From a checkpoint of a small mixture-of-experts model trained on Wikipedia: 64.1M parameters, a sigmoid router.
Below are experts of layer 5 (counted from 0) of a mixture-of-experts language model. Rows are named router (the router's row for the expert), down (a neuron's output weights, with its number) and show model dimensions 64-127. Each number is 500 + 50 x the weight over its row's rms, rounded and kept within 0 to 999. Numbers have three digits each.
After each expert's rows: a language model's description of what the expert responds to. This comes from a sample of Wikipedia text that the model never trained on.

# expert 42
router:519437549465522527549561433552378566422550549482570469501519435540502406479444559545486572422591436648531506443476421519486467455475453566569474531471484512551629494522547518485405465588455470
down0:508387497540511486526478558567531539485418528426526521521424514517448517473590423423512500606539527493547530482541443598517377506434482574509468486407552479466509590526478496567487508531530496
down1:501488515542507514495474531514420456535461487526477496523563481404535535491529512451455451473497459609551500504454529510413575548566476430476531482516407520525493569500585470474497483441555553
down2:537458448531591428425406452491502536525512596503407467510507547477406598501506590431409375484582490503508499529481414538457354521467507428524528524469505521511513602470490431452463477575450597
down3:435536520515454437536399474504512416468547414418485475561498449480439460480482539536483499465517531507450526447572563514494487517470526391506446494503496513414550583432539516585520421523537480
down4:517538424529511436527542483455439602555498504480509535486481623542498469515541557462490544525406482436535518494527476579516656526534450498524487477460516462469485524492511558566457456472529559
down5:560560522520553488495467427587424448539450505514399515478574534413504472559532477491500521459560524480442553529526492483492536568513503577503392451437480552461496557524498558506533558521550518
down6:462516445433552513471511608474584493427444505494432462481563514490513607488479515488489478511441413531458467516392466512454536499480487493473501483534531523534559497452585506410534468465543514
down7:428540481482490446493468587505583517543472549555563481465471553483488452455543498516523360468495428512490508531548504522566510489562568458436505408483580523561491498597538541517473425436498503
down8:527443560469414463460502492472440538499443477462491471556523611439534444522486479465467516473540545522455557546453542449494535545478544469402464491488559470557496555466469503401527524507551506
down9:453559577413499536483490449438499457559510570637436464539488533459509393511475545593504550480502516441590520537508478548510443416403492437543481511548504434605490516480445462532473578456471487
down10:515575589452499538420584427526467468568453443471525529511533447497515467544626506533579518470501499573486428472514527521496493442465475466576512474595516563475484457412449477499407453524476585
down11:473573423538491551498582440445510497508493604460553462502541551516512574484569539497493469496459519391411530321461545537471425477535535485525466453523524551495546499521547536550476475544547394
down12:452477530594464488541485478610511541511552548447479507617479524505440481524524423454445545526488467546512464510552409524501411441425505460371543518472482519596462521477471492503507502527527496
down13:483539510506524557486495490591423421477441435528431516517508563473465406454498497515497502557485481493447492610394531551477473492591471455681455523575493511603495511448492503520560506560554424
down14:568483517484538489405558485465550427526494508500476497516534435363474474537594494565435509467500577471479571499477491441507580469553531511474538546556599496503434363450469523566463536567453552
Punctuation after names

# expert 49
router:485490483528595552538531467569521508438511508502528474465464459544499461482430542546470454398530539501434548528491484586482429504541536467536476465477517550454441566512465530485519382585442473
down6:492531441539491468580497501511530438451510509453530509513549488431468521489553592595377450432473544586444463496527558507452448412515510547470549517487534531529448546533435501499434488539542501
down7:536616430448518535472459558504637539530452500548522441472406472479515432502425474529503464575493521505557489569483572494497461501587521463491478488527485397480514444505434454507556402607482525
down8:522418472446499460521474476516461474550460552459464441517471483431527519459501490543523445476461448475452474450530531484457518407498426545490401483494522505482471460432469531521439583566437530
down9:460519496504655442483438499489519525533489578524519610574475543486457498526499544466377593452581562504576564472529527507423577468500509516520441520588494561484530492575522556495558469535470406
down10:564521552483591435460450461490546491595535562442484497472530472375432504443432509566475461500493483609501486527471479489509437602462492451490504520531538517522453492449563428608493496423554552
down11:436544440487448498507429514417460592520479533568437482543504562443439553534439541522479523455487573495497513523521545491520447433523528375416513446444497463436529499513545493561551467504493452
down12:483582481466522444461452550471532537529600503481588523501445489527499535470452551519548442511446414466536522567542484489470530506518383525556512488522472474520548503597477471543334539438519389
down13:481434580450446500500505566500489460505556436465446526508495459519519597428477499529592503539508488507392494453602510553541462486456465503505473483498487518466533548488449555485428485500484440
down14:489500553468524580478450536476586532447485524482517499505528482588409486475479515493409487462524423548453516449534586433530450525505523488506529491498463501484618533520593446528563409536458468
down15:472516507512468577534553491473539557529529496489592516558604423578557545439515517483446534479511517521544447503564526486572512612404469554428684590433492468397554541441472518539575369570493561
down16:488495391582565544566521504453512414538502416512538532476398455536564563535538474537540541493525570490599460603535497524548570577571514479471498516535498466471531482518461550516520500488548517
down17:486435442559562516557580516544431464527550464393470426498471396535464473589540547573565362541560513506434485471453498396394495502540438583348532496595390494506508530570536488574468471478564404
down18:456424531506515573526473555458544518530465541541556515522485498463506479453423490548457520590509447432541454564552529499564469451484508573532579482481525477517598485480445529464505468424474566
down19:534483497540482479480550482513497526604509523525535471565513485503472580505534504421436444561461479507552444506466537550550526500561421432558451536506549534456394543536520564475468472478446454
down20:533446532487374427495412350510494509440473547549481512494473548589527545432451526516594421507487452511487436515557415561493476393436499555542468508516419483560405413519480461446529500521481478
Coordinating conjunctions

# expert 47
router:462462480523464561515414423535458492415452517444479432543494432437567507476496497464527494490481583480549600541455424483421505457539578424509528499496400502469503582415443564544416412473427447
down0:535455582472563460570522488539524479509551519478537536396482524559495459403478504505484477493470483541449459465465507335464483535485461513553584548395466520421498497419455542404397487550416579
down1:486505507522649445486510507442479329519452507464498515542481490484578410525537507403518487482429554555543458428536515463559437583471498540468481577489447506505530559553519483565487497430475459
down2:524564477567518460492507435534539501534438437544469494457587501491532493532487634442476556513479452492528469553416563511434436568452455540504521535594527454518522477522444426543550568452503474
down3:479520501478520498469496481479555504481523508464576521507432534481563557444388467608499507495510566582482528483561564644556556505473555474527445532512471484450490528417478504577483475527515482
down4:563612530497494502609479464446493523494441428483552516502512524437467525572422462416595453465493455456463587427574523484443378490508437570458536565558555547499528448572558434491546512440411513
down5:436551430522572532499414495530464425454528460511505643461495541446497499563512488440455512629455546490500420510530569576466529484471491568547508524471435518514490332526528535488497507461445519
down6:494525546544552467560509524485478533490519465494509533463524527466488533490589520417531452460501653518479511526512532531561483519479539426432428516454426547540502512442432450510526532445554488
down7:582460527468491418525504521513505456428431557491481441477597491476409432402496502487467460534338555451502534492504507571529574559457572531527544513430557516481467548615452487565545518490528471
down8:448529403394426485393499512583462500476504524491420533509458527500459504499500462484450537500455546514474542437510488400564537500389560484463481421513507521488498516521535495538526483457476394
down9:500544440492566495442509481488576510509407624565510484542480448466502471494572524533462531482461459465588444546577427436443487453505537527436345507474589452474493520502613586503480462476538456
down10:464472543554482516540559574463452457508495557508513469494553423482545468443518458551539528523471503501415477514383443570591486524533464549464524538486509429566524499465505449485508488590455446
down11:462494506475483466417517447513511412466506420526437531424463497509590450487481467416521542525412541482473445559562541463617511491484497393509552549486549591550544563482533371562574549431511436
down12:485569567412505542519538519459461502500515496543514457483532483499438441428473541595485510511485498476479428481478555540503572452447494372517449504513571443437495529502542544516524465576490468
down13:396468474531606465531427538438449490465437583411579553480519605440555500498486413582466487481473536461492468508481487513540496507521498514451508531549564483528531459452462415459503539462460460
down14:517523543507492528524485506508477602478467519567511455528520437424525470476499473499540441457486606500585579484448507434372537479458622561439473520454566487466520526502501483546476461470461490
Surname pieces after initials

# expert 13
router:502472525485509536501453402416498474490477553541476481472457516505436549464478491530495537528593448477458484552519535611495515464507474500502483503565523559515533476387487428427456452486522530
down6:502440647438590500503520531547536492468531487476556502449517476500453482610508490383469504417515424469389392532527578537516493466528499437418482562441466477563512419519507552514459520446471552
down7:483464524520450531448507510489547494503473573581454495515528501513488450451492465478487530513481593472471552489519488437493519525505470488520450515421518483537487614433447467485455527591510482
down8:518509494498533558484506464435531426420421568525502486501491546541501548511492453460524527639494495505459525534448534503726482490556544543463601450631567545542524475443613511494517501582458511
down9:493460476498555512594479432489528396531436511449536597497590502483429410465495496451463446569506612455468467514497447484540553553505510588527495505494579517511497525495543530472555508430484509
down10:416470552494474591485498409602484525454599528507439419423550501537463481615526460422505468520501497474533435529422418499461446497476422531516539490465418478446476393522521402490483492540473502
down11:523477596495513461525570519479484534437422481435443463496452460440510475529590547480478544511492420525501429583515527496480431493508468497441454529574472451540469481451455490556477468396572572
down12:525448527490499517476468534421573482487541477488589536522469473506490469464535453470530448467522509448521438442432455446429580442445485511543528498573523404446551489538579562455425484446554506
down13:507476405500547403510528548404487491506532484412437542602619439522478466467527482567495544508474504470460523530488648540397535545535579534489626457532480519457486484443573493433559488432563590
down14:511550532537561512507485418462501509437482554488461487511407433519506548427500488523399506476581516493516494484507410459473494510531488535555494487494535550613503493513421483451395488531482476
down15:525545463479429532433420508632537460473557583558502473476461518537567509444467517464488443398437621495407406480581437466570500494546407501480564494481506411610510448484582570421432556541412514
down16:485481522505482476615479462459465503525509466404484510427501507506397597475518461523552556452516577484606530429536531444474601461515520508448584430539501467541509589496433534510482549440507548
down17:501396329469488478476418519568603460451487541495542479452580595523472464447523524565444415538477569479483479507462541574379586458536492503561503529464462625494495571495415584430463522438511492
down18:418423580499536504474434579443537486507575503417561476551438664489509562457580435482492508516518490492480511475507481498509644487518437512474470567481544519494508489503464508470505475511594516
down19:536514543505480529491446434515475507507587376508502484432483511468487473505441469494550542470557516541491505566587510559468484473441430512398564536545515502465468513454571562499485542431520443
down20:531457513568476517528463487511540621610483469471431549556550466564474530476463569497392393450455516597483554523572542497547575515493393500540426471618580556505531510491510526458436482455528509
Word-initial prefix pieces

# expert 21
router:405490463510496646522456414539493482421499530519484507559517431570466621448487484458511424442543586519535559452472561535499514525447455548523524471490449437573481620419438526461465426520510562
down0:496472485579522464570574532459465468454468494504557540605412540530490593481536514509520528554358465400443467479473596491430497561482500544507565449442452609572495471390569519442518519519389464
down1:405528640437567403453482498485490515575511436560517515627372589506451433481492457477449501552509516441413488431453448463510575456578489498591515490460572445523504476490494471517493473476526539
down2:459506538473582569451539538554575460434491492436463546399471474549500612489492498461422557543479544551495425519534502525435524493521535438500476499496534484499491481475400513470596388598475489
down3:531474514434565528569483555477585552446449551604517475547530521513574452531584487458492481486489462521535500524501557518564494575527574608457477532460483408523473517497506531425460516564502540
down4:571421556549356468445559498499496420423417433554475592593460501566540586513509585438529488591529587516493595469596411525489539459546521558474482472475514548509488483498524496429593482539497614
down5:447484502392559518489568516449450492541540497566439501494483493491478546460510446494574537520533485527504535483397518464463540540428523504510513479556485489447415496493569502558536471463544517
down6:466518440479527484412611493515451472493479546483475509467526480470553450499459493549530561441542453457492529468518458628463518454565428528563535511489391518516497423569489550546453524520477533
down7:431538543567519508530561506396505451546469553510557448513426588468443438498596571528506468525510518450520410482548426506476421443481463533608457492489511501463533427429522463467545556476500540
down8:492536528450460401473508458460588496520519579571459523536413466400516564388442416524477525499546524471444579511482534506470501429476478460586448489487604445432553509544518538524501472432477517
down9:486591443526530603483547525479503397533531533474433465453460597426523502544559449405530544370479423492420444539553480515520373434478416511648390488509441580490528482521457503501436561461543526
down10:449480525480392544492563474474496490519535556602459598452544512469560436434513454538582489437481464561489404534514467531501423489444434520488449527475439418545505440450446495628548434452455519
down11:511519545542597387496473467465545493507553553532512502426571488516507476427525479436519557545560491536465452397414466481419369513561465503550575577434505648482496457510508469485553535591588454
down12:443486594550488450452538498487513516613555579576471507497569513489526528481590482514468479454522507478535474536459486488470443485550508565557510497430527559488518490506505518460603430420469553
down13:483504437424574478506449490464496556454502523510498457485445483393506409527474502491536430559477561492425499496503463586449484482393564472656512494536592526480441430484458549444423514428485577
down14:529475413543536468565412581470438491490508421494478501623418524509496463445518457413496506550523490465558482473509559461505517602476485517502503432498427492432513462393546457471509462485510421
Of after names

# expert 38
router:516520492557509610559486470544463498417482531450504453536478379524462565410485462491435461555476574525503510442435503468492470548457507520491534470521499445468560541450518537516456399504540497
down6:562515458529564498449474461494475535538438569525531464444602499534475482472565530528613633440516552482527573510506512444486510504535522455541511485558503521488506487544420541568534485511533517
down7:449518540523551429559545485521498462438504544503471553446438451598527524442484500540464504535463552436493484492509539488677443489492511492481552424604488520538493545526471508514514547474522534
down8:614430461440481445446438515519500464458484537424492574554520473446402511442596488491540483521370533416608449475445472427407431643463580527450617524525482416417499613504492560472438440481510450
down9:504497404480611513520461470473466460522537519565493464537493501414564488475591423499478511543521492498475536533527565518445551467506567519434483460574485481474480547552418545501568573489512465
down10:434459508534513624535498516481454484520421533478446482450512413493533418505515557430473507448416518533507478434480548526457559563461556493474476469473457434508561445496474518518500498426515529
down11:550527474515444539561491547524547492455497507550530524489563462461464549524482466414519481453529414485539523459460524466442531482460495488431578537436563504462487465462486533537468428413549509
down12:395521534550543523506459537517448515619494443358457493496450563541400496450502592519439492473522537519581471532504443401539505559538473489490583528470527508581620578454476565478510483544493494
down13:488571508492508529409461539493444398497531437409452535562577508513522401497436455451397542488439437459524467515514585465506427523511542496442503609518500557471521497444510606487549439575484523
down14:500478500470428462502607368542534518516539443540453530492562654489472525441517497528499492409486503430423499541544522533449551539368442500556454428471526485407393428483477540574525470486463375
down15:559474453466520509394473413580449450531534534554489569445487565491533407468454488544411446454491446543433420480445393542532518531568521476503480576506474439473496438502541467526449502499525521
down16:512412571496425480440558517567555472629466451527516448479412580556432463504515548533539476509505513574553538521572550426416508500417532446530426407484377464431597467551478488427480526404484506
down17:456515427455540560541508549533525484495598384517490484454580527510519509563490524455373493469463504487407581490445491512469567578618599481473490509379391541471470620483527509490519458416531491
down18:437488436471519529559379521463581429499572465502512549482449474521515639459567620505615523491406454473494483530530448512466454451550463457559484464518581526521602511585500447562468477515537452
down19:457472534546503536507546562462495439505471486521457540485518511474513528444438582521407467548508567441538463492563505442535505488527536371550511486484558528458606489528439567625490453558478464
down20:489490516498525546447515502456557511471540522489532575507534519542454461479480502621447532530463453453570400519562517568482564576531609613522504508442532443484556431541581566451491386539495500
Quantity words

# expert 30
router:509541502480448483471634536428524464584492529479419522436505553545502504443540496553462525497560475519535443525508594520529448495553486515517477569512482486554520468536544433487543510498541533
down6:448497629500505569372472528524367443603483519429542515402487517517546494531379474539586484500535471534455515467544497502560518542470474440501478516594541440472529515516503499555512470483432502
down7:512482470525453595564481433443442457437525494513556611563469550460491504427502409447510458518489549489560515450478441492474427431433538533457527452522459512544478433534476489555538420585401454
down8:510466476517506473493535542572542529504480428504513462587481386518487547464532495491449486372534517447506446574501504509526572559568563454439528522518487522529458472464512480497456441540493431
down9:581503454521457431538436563469522445477484519507519508524496525592431454517500494471551424437584518456443496516542544529525426435513535588535520461528485566429521477492548445533606445446501441
down10:421495430529499556505500590485521527595454454478479559498534531510457431469483559441541468546463466517469489500573599515481614501527545547445508434509485542399524398519463513467464517485558445
down11:521538501544464434547517490454493544524532557543420403564445539398530415527491500457442616438441490451520395544447500486552458514474594535505431482534491521590492460486447425556519572479572478
down12:469526622456506354541470404467544509490510547531517470598471462451525423498489507464590400525435422466536558573529587529520503523565460550519520438493503531527436489452516485517386616428465584
down13:579443452538509465422481475498542498499372490516514541512503485440516380446435446459460471482538525489486540444508427538535433472526540515542509544550464442451478387524429574568458507531443579
down14:568562502543505492497488548530458367507575495505446508508533502434535541532413457484554528517508515510529521491518463497492478538544506508503494566467507522507540546513514525472489551493490502
down15:433573498506522648526510531473564448437465499461540556461484498537523481468458527518511553482525457477415526472479564488479461505504544528447489525491479477465639486476440523563557541535589565
down16:531457430518483523499496520497606529515501535407524412495502428501491481444482485575480495500577491610539518422483589501503499543573537529580463477498470417432419439432493532577415501531556396
down17:473495499468489521454510354484457477515576439471571517508491528451432523509523504537488469528474578432543630515463569525497557537435436596495534491479466493543559523570487486464443427419523501
down18:570507398441488509465446475499560456486483635536588507475634531485497511528542506419593398507545483515538606475399471662482626433554469466489483492564609538531460446451421588396487500528477457
down19:456436400488440482448390590520526413461494490455494548549491454521495551459483592468506518448491470475550532577513479491489588497462503531548481436536469601498566572514596477509505438573554455
down20:550478475549505499497530437464425489559506607510488565480488532473593524530468548582514614549612421519624510514519498483505354516483494486538539514491511516445451486544450481585482364443494543
Linking prepositions

# expert 39
router:502532489456542570540434470502443419477504550559516524549479435530475464566451404556492409468548585514498564472476498538513492492510512434568546485544463585481553549482434478434486428508518594
down0:513575510556552540468449575425558351509448585554513436430419543441485437428456511529454553508478479531476539475552519517488406548469537475468515551478581518499529458523509539367485456497547468
down1:503560475561480534529513498455406566527457435503472511422540432555416505446557522552470566541489546523413539398439457544584489465496472489513457515539477512439467512483457465395565555469508517
down2:467616521462522505439443554441507480505501477452490485330546509491405507500433477443608498553492519484563565531555489542472472456477492516576584517540456496563517493453451578517426511553627501
down3:482491627646511534492491567448451571497388457532463547519491525476486485486463543478518554448476508429477550568605383510500504402510529504352541486521508465558481546424457491495493502511436429
down4:520516461512517485544518569444640503463409534523547493494464520480480507526467588497444457443479481581486446462546431455538502444483450566493479504476517411480502402487489483509403503429515423
down5:476517559539589553539514595520533622479530436446551478518535484535485516387556578451560506525491545481452507623436530492504442486439394555600577569507488469594520472494484533571473484469549541
down6:551446492447336539500495524532406464490471589432475425485475426510405396594462443541584574481556516549475528574560420507524458464572439401574494542512517489528505455515394421484516528467580486
down7:581527582452476467477535535529481457479535393614560448490340445484456547522513524421412374528538501511556470438586523607511420480457538547559544535599550542453502479490452507522485481425555465
down8:514495442509493536562485462514522461480417539519533441509568522543586502551487550521581588521597511473432571460454461443467400514492450420526528528567441505583493409454501488496509513470417442
down9:657494507489447522519477558422535476516377498545541482428463480385506570548485464533474504510695504476399494461501582426601490517525438513494526527486529572502518527438531503532579497554541486
down10:553535422466500449495475565448523542447457366503547550471500506441369520507484539483547493485539642468546489500522538522502528509386468524476502570456539474489511490549475516527552484547455478
down11:543463479521420508418429421551535583460526402509532490489406534475477507427527545563652561503528532547421528476468532569398406461537493501553496532517493474481508528457526515404414510486488527
down12:482535525535549452447523499494566505513519472573470539491469492444528484434537498475542531450440448515468569531479502493525501506451469479524564443507551468554439374506499542501483545526519543
down13:593435466522453513484533569468536551538500406418465554532431510468556425482495423450462552482485567433536453511531460511581627399534405542467565541525450520516506514502497480482495468518565499
down14:499534472498429477456514521379402523521497476538426466457534505593518474454459535446547517610517481491532528443477529423471571484558509384568435537513487509527514471483455518429471435537483407
Verb stems inside words

# expert 7
router:405475565473596560542422468437536542497479483535463520481529466479533498475495486537474479465526498561501564458401519481482442509505512464568516475500535580505490522457481490429507383464489497
down0:395448538523533478540493551430491623509582469464485409407505541565546461464452448439452437456528512484500646480498532530589501450419459495481491512558485522522524533438530488548430488545503555
down1:547562476423541472481461516544453538622444429438421493673592521534443548511578521449590512481503472482549520576510464514375489429481448547458530512493422448451496538447485488436476541558450546
down2:555427562438589510452515490492523530406444510491612603454577517446482531488395459438549436584556448426570528506515533460523594486517403544470522457435578518449481554569462558454456565604563547
down3:452512369583489485592497537588496576552499507450589495560532493550588478489407505522424436480508462513489496582483509519664541549408540399489502477526518501592452528399464496465517480507553397
down4:423524543405541623516617478479500571533462571468460516489555477559496510485525515477509540540530587478520465507405550519505480478509507448451564501473554540512470481489429515520519444485476388
down5:451561485599463502458509432532447427488490463493553517431412524537492514568453463595539511552390513469537500395530558394520585481481467478547519470544487419509488442509497504491451527549451522
down6:517500440497546466521515475524551417611470489427408409425551557491458508476484511529559559455587592540507516515510585438543515546456519463584499481550477487486517506555470501575579516447471495
down7:508461457450442368558502450457429464467439560524448464448539533512502495544565492422426394479462562510545497506530534484502462600539516527480479478417412462523482476591445455510440481561487403
down8:529495536553587483450497540518520530590508558581499508470530392435429499540422462553474417415463582480532533492572552422563560566465463544561460541386440519646511587503550396437476450460458492
down9:596447499545467463458536519497545491471510512575503593428605494476400602501535513477489458533581438525535528577489531458577480450537371532477541433465483530513476535476453523533429563501507495
down10:504539553522485482509506510493561650531572482510525533382549459474393583411518533505527539519566521487482549529479606521520602544439533539489454454484497558583510501454518463401517557482435513
down11:408540365509550470331488491502525530454573538588431453631492548541452513483447434559544504393442507520532479491507562476518620425472497557478465507406484462552466510506430614580529517539540397
down12:578553487508538522477500521438487547502449461531451491431578445503596549610482545450429453452572495547558456503450439437462435566563473456435514526500509489489546557511560518627468536526493426
down13:443542508479446422432477603455544508575468461480461501495472530419521442506514441471549419477519515536539574469509561405635474504482425557580513485423448535390548501529506466523484565540498520
down14:443531518618459532509479544450524556445488401548547529502528564503465569453458505585602530504545479497542610605447571502473476396546542582426481483608477554528491486512436570479550434565500493
Name-final vowel syllables

# expert 14
router:473486497476490553507482495524481477444556563502522499520493452512528430498539445417510470378551479454462494531519559662461554471516540501513384514503482426544474537519474462427489411475442543
down6:487539543579445505459480514448459574511415530499472415474437556495572533584460466505451434582488438418572440484458500385521378477468414510527494529520481533583543479439477479567472505570459496
down7:437449486524500511505492576516474508500508370513502511620524423440480521482509532511514456481475368489536514454512586577434522521502493517453450547432449423505486517526491538568510500484609449
down8:452486456466468447527474428549391537453556501433605503438458517496464557501539518563527504470584455483477430449552538519696555572473552474515510444505529450454450596463564577458563491557529511
down9:513373479431514558527468517480462419412485477539476523474349542589486490556499499449439499425565514511541546518458470509534518426501441504401499427584460489436550416562499489432431466399459374
down10:412528529422558478450501518555393546455489568555566442489462455589463490499594464502425504544497482430597436473443445477525452493491441471466577511504430495490456492472471599569538516454504464
down11:462539476482460538536463467426543604479418415460489439442537613527584400461540527419549502529534520500444575524545487471430479585531553492538508525588519434464488451493487482554487515476553444
down12:440444482495512481528489515442407524522571452566461502424523399530493515446456472453520362582540487526424475497498578492436516442471639553566454502485494524592480496443594489505556503499551474
down13:485532446569505456562489429492453547511526580544465497514413481576464478543603590563566476491397476536525403537506452516575462556496493504507535544444560508422494426548534484547519585517521524
down14:529573512537464511487489583410511505454475513535480507544477562534476452457536486531518557537432529450518488418474526506521523506645485554489562433492517523470483581543427492485497552509522550
down15:489579520396497492460418556398515430488449481443516551512469469452467421500502488495564422521476544505559488465538447546582502494490461481411429494534643466565536638497536505523407434621501524
down16:490504481677509496468512543523421553442573517478469543597480448537479450525467520577530439563533436478465388471541407514461504470546514452637505521483512490367501434463436462497459493552424459
down17:549484564624538482406513470530490425492533484478476512496407430507467494546507543530572515576540439444510519579502525493490487490533513519436491569467431451561579516429504536439507492554533522
down18:492509513460506459527490483522507651483405516474528546494413455484502572446454530421458498456534498534551553504537477476524466534564514477518530475569585501485451494452491453561498511372525473
down19:586500591453482463465579449469460566472485441423519530497500389483439540487569491428527500479500524470459333500583468574419473497439505513517420530528519496437474570460514444504516508435519502
down20:531522565426417445441565510491484475544440527510568502476493547544461479599465511531516535563486508522454487520509511515436517530484491519473432465548499529476501534502523554531449502513522429
Verb and noun stems

# expert 11
router:450532511443555548549438538511490479570539507493496497463488498602385494429500480483534479449599602516518542503471492444445504551518503479529560499544494557477600614418466531487524381577451488
down0:439424480507492559458495550596500576575524522468506458519507474409582450481399531564525466460511359505486533430516398496591479459504451444524453440567506420583418458525563534412487450518497579
down1:506559496454494433476421510513481534405542549520489567450459558487547393480528549406518526531526574524598356497511539444442407478408410543527478501509415451550472481480409466531534538491467510
down2:446546348516517442445545489535422458532475621521528478538476545505502514568446443560382490484538506529506489484397578459500441547460449483576535560563416475575431488439590467522539504498543412
down3:513476510492539484519458417476477583478486470508524492510578470436441498447349532550541469509394422538576484518453520536517484454438434488530435396536602503469425477543464512532527607467591459
down4:560517440559406478429419448501515450540437408493508457523577403536450475523482533469519462581397386513439542481472487524465499427424380520506593443470449569520510423502533442504474523513464567
down5:549443457613475534544373523579496507530500502496579511523456398534472521484500596537449518461497564506609541556458570531482502518502517548411496533513456523442543479506447500510435479482525394
down6:486540489492609470416517494569500563493540564440454532538360510641498430471547493520479527527488456413400493609497496460490546557472540435492495495436450467408554624504566484494525464495496427
down7:489530499481420547458550548477537488482499462501561498408511520593521462479513523487456579518507511512464553570447639482463589418488616436609469432554492471470520436476497597451533484453555502
down8:538556467490546521478492532510479513409597483500547485499517565567424528510477508438411464522574544467566504443544451551436436380472517539607492555519457457516511515576574541487524519467484502
down9:523457538502523509460461409540497534431503575467460436427476484455474491505490396446510426450440486534444532453519544538526542536499487446550441490487451401404501469467397455508534557526555431
down10:533475453510471490521489489473548451558487575481505493460503528567530438494516539525565540582564455551537500563500417564495524510542383612498481517429508486452398507397514535492584451572493496
down11:459503581409506568472539502504513502418407505472514535500529553512561464566538498582536504465461502534488448469412497447506432512552564558446491450534534450505550546503499494506529499525517522
down12:532441490529530480434566536522432540523537467514536480494548470487553409474566459449511440445533418523554418473494508503535566515523511494566607537598478502520571458461505539432555471457548490
down13:549445457489433566478568525512485523474419434533445490557465521443565490553453443520494487523474452472543549612570531441523500555510483484511505518458549487554554412470588552518504522415446384
down14:602501579499505481397491531564467483515559449506439509429490504524415445533487520450536511480550473504506454594557480483461528528531510472551458514539475536516509448453563594491518546484546519
Auxiliary verbs and pronouns

# expert 2
router:432557542503565531581452365522510554508516460507466517586523471514551460458405581493485551469506519491480582489438481414439560569515515499601495576448470509466420619496568484518490394515478548
down1:479438442546546589570454518455561428542451467545475556493507546520525481489493441492529494505546478508501530454473531471407548547465476480486496528523457529516556430498437597604462493548476510
down2:492507501529481445489506530508501596501456469467432493556481498442485462483568514504469583530557455491418504470520465467547617527443526449514417427522428581519443543499371495475500514531535435
down3:559514457511550503473513467408495566506542564608484547517506490431549523593453505501412412514480480505516508506490564535549498507528463527554491476489518460536447445552543447549555544453440535
down4:474491484434531488496548533463417362491469492505508466451454464558467510583500465547528527552459501590472526451491501558518537452464569472543543485528462426481469574476482462539446518510590456
down5:533434514556519553419458482442504465495544398466557450459399523525488493471528470578517480441475502455532482455409581503412523546566425484500567467534534433545522463496512486515491526344508500
down6:591533514409397421480472439556518521511491493453486603508447495448505424514495535481467584510450528493505374517554530487552644584511633500460496512518528514440501623465535487599594484457581557
down7:430500443377517506414525440518573432470446571489506491498566437480485469501469577519480508528466507534502546474513491488447513562560529524469527507468452529497453503510519473600532538618518515
down8:511510544491587530462542505514469460492507546461486520404558531428583493506448543509492527482538472476453411421566570471628550557480507437469521485514475597427461453467509452572507529572529595
down9:479476451447481527514573537530393428516508555533461446495495532512404509474452582464465483487531555574430538454526541462504551547539474486571560530496399473543501570505488520593481540616478453
down10:525465532561506545540553469415547548463375590562521479415502507478524484498468543479480544501414596526497371444544549429514447510535468485574472478507629523461554516500549486473543515555456539
down11:409582496632507505528568560479495467501371459498523523535567612473592478489559500420560515546552504505525537579581503451489506434430518486577526488474568462476478484516452517453488455548559570
down12:546543541605532409621439525559547494493477582588390448488378549495485501480521573492455527442512421560521582498489566551530465564436449560541462464578534480457433633477448538401467508477462568
down13:454486487392505555520501461507513480506563578517480462475448450444468406628543474475429518507437514499392616432606469579498527425491508607566479520559484470453529452515528569481456465461442495
down14:531456486455413464508515594488579476547480356470457509472562517480501456523541495416439528484449590491597531432503491522452573558462541521465571529430451444520515488551408511534519477534525453
down15:617493513507546509505468484468485517514556494495575543440569581419624567484556480507495473461621509531502513468414509472499421456457524346517496418522473468516490473484525446499543538597480456
Word-initial Latinate stems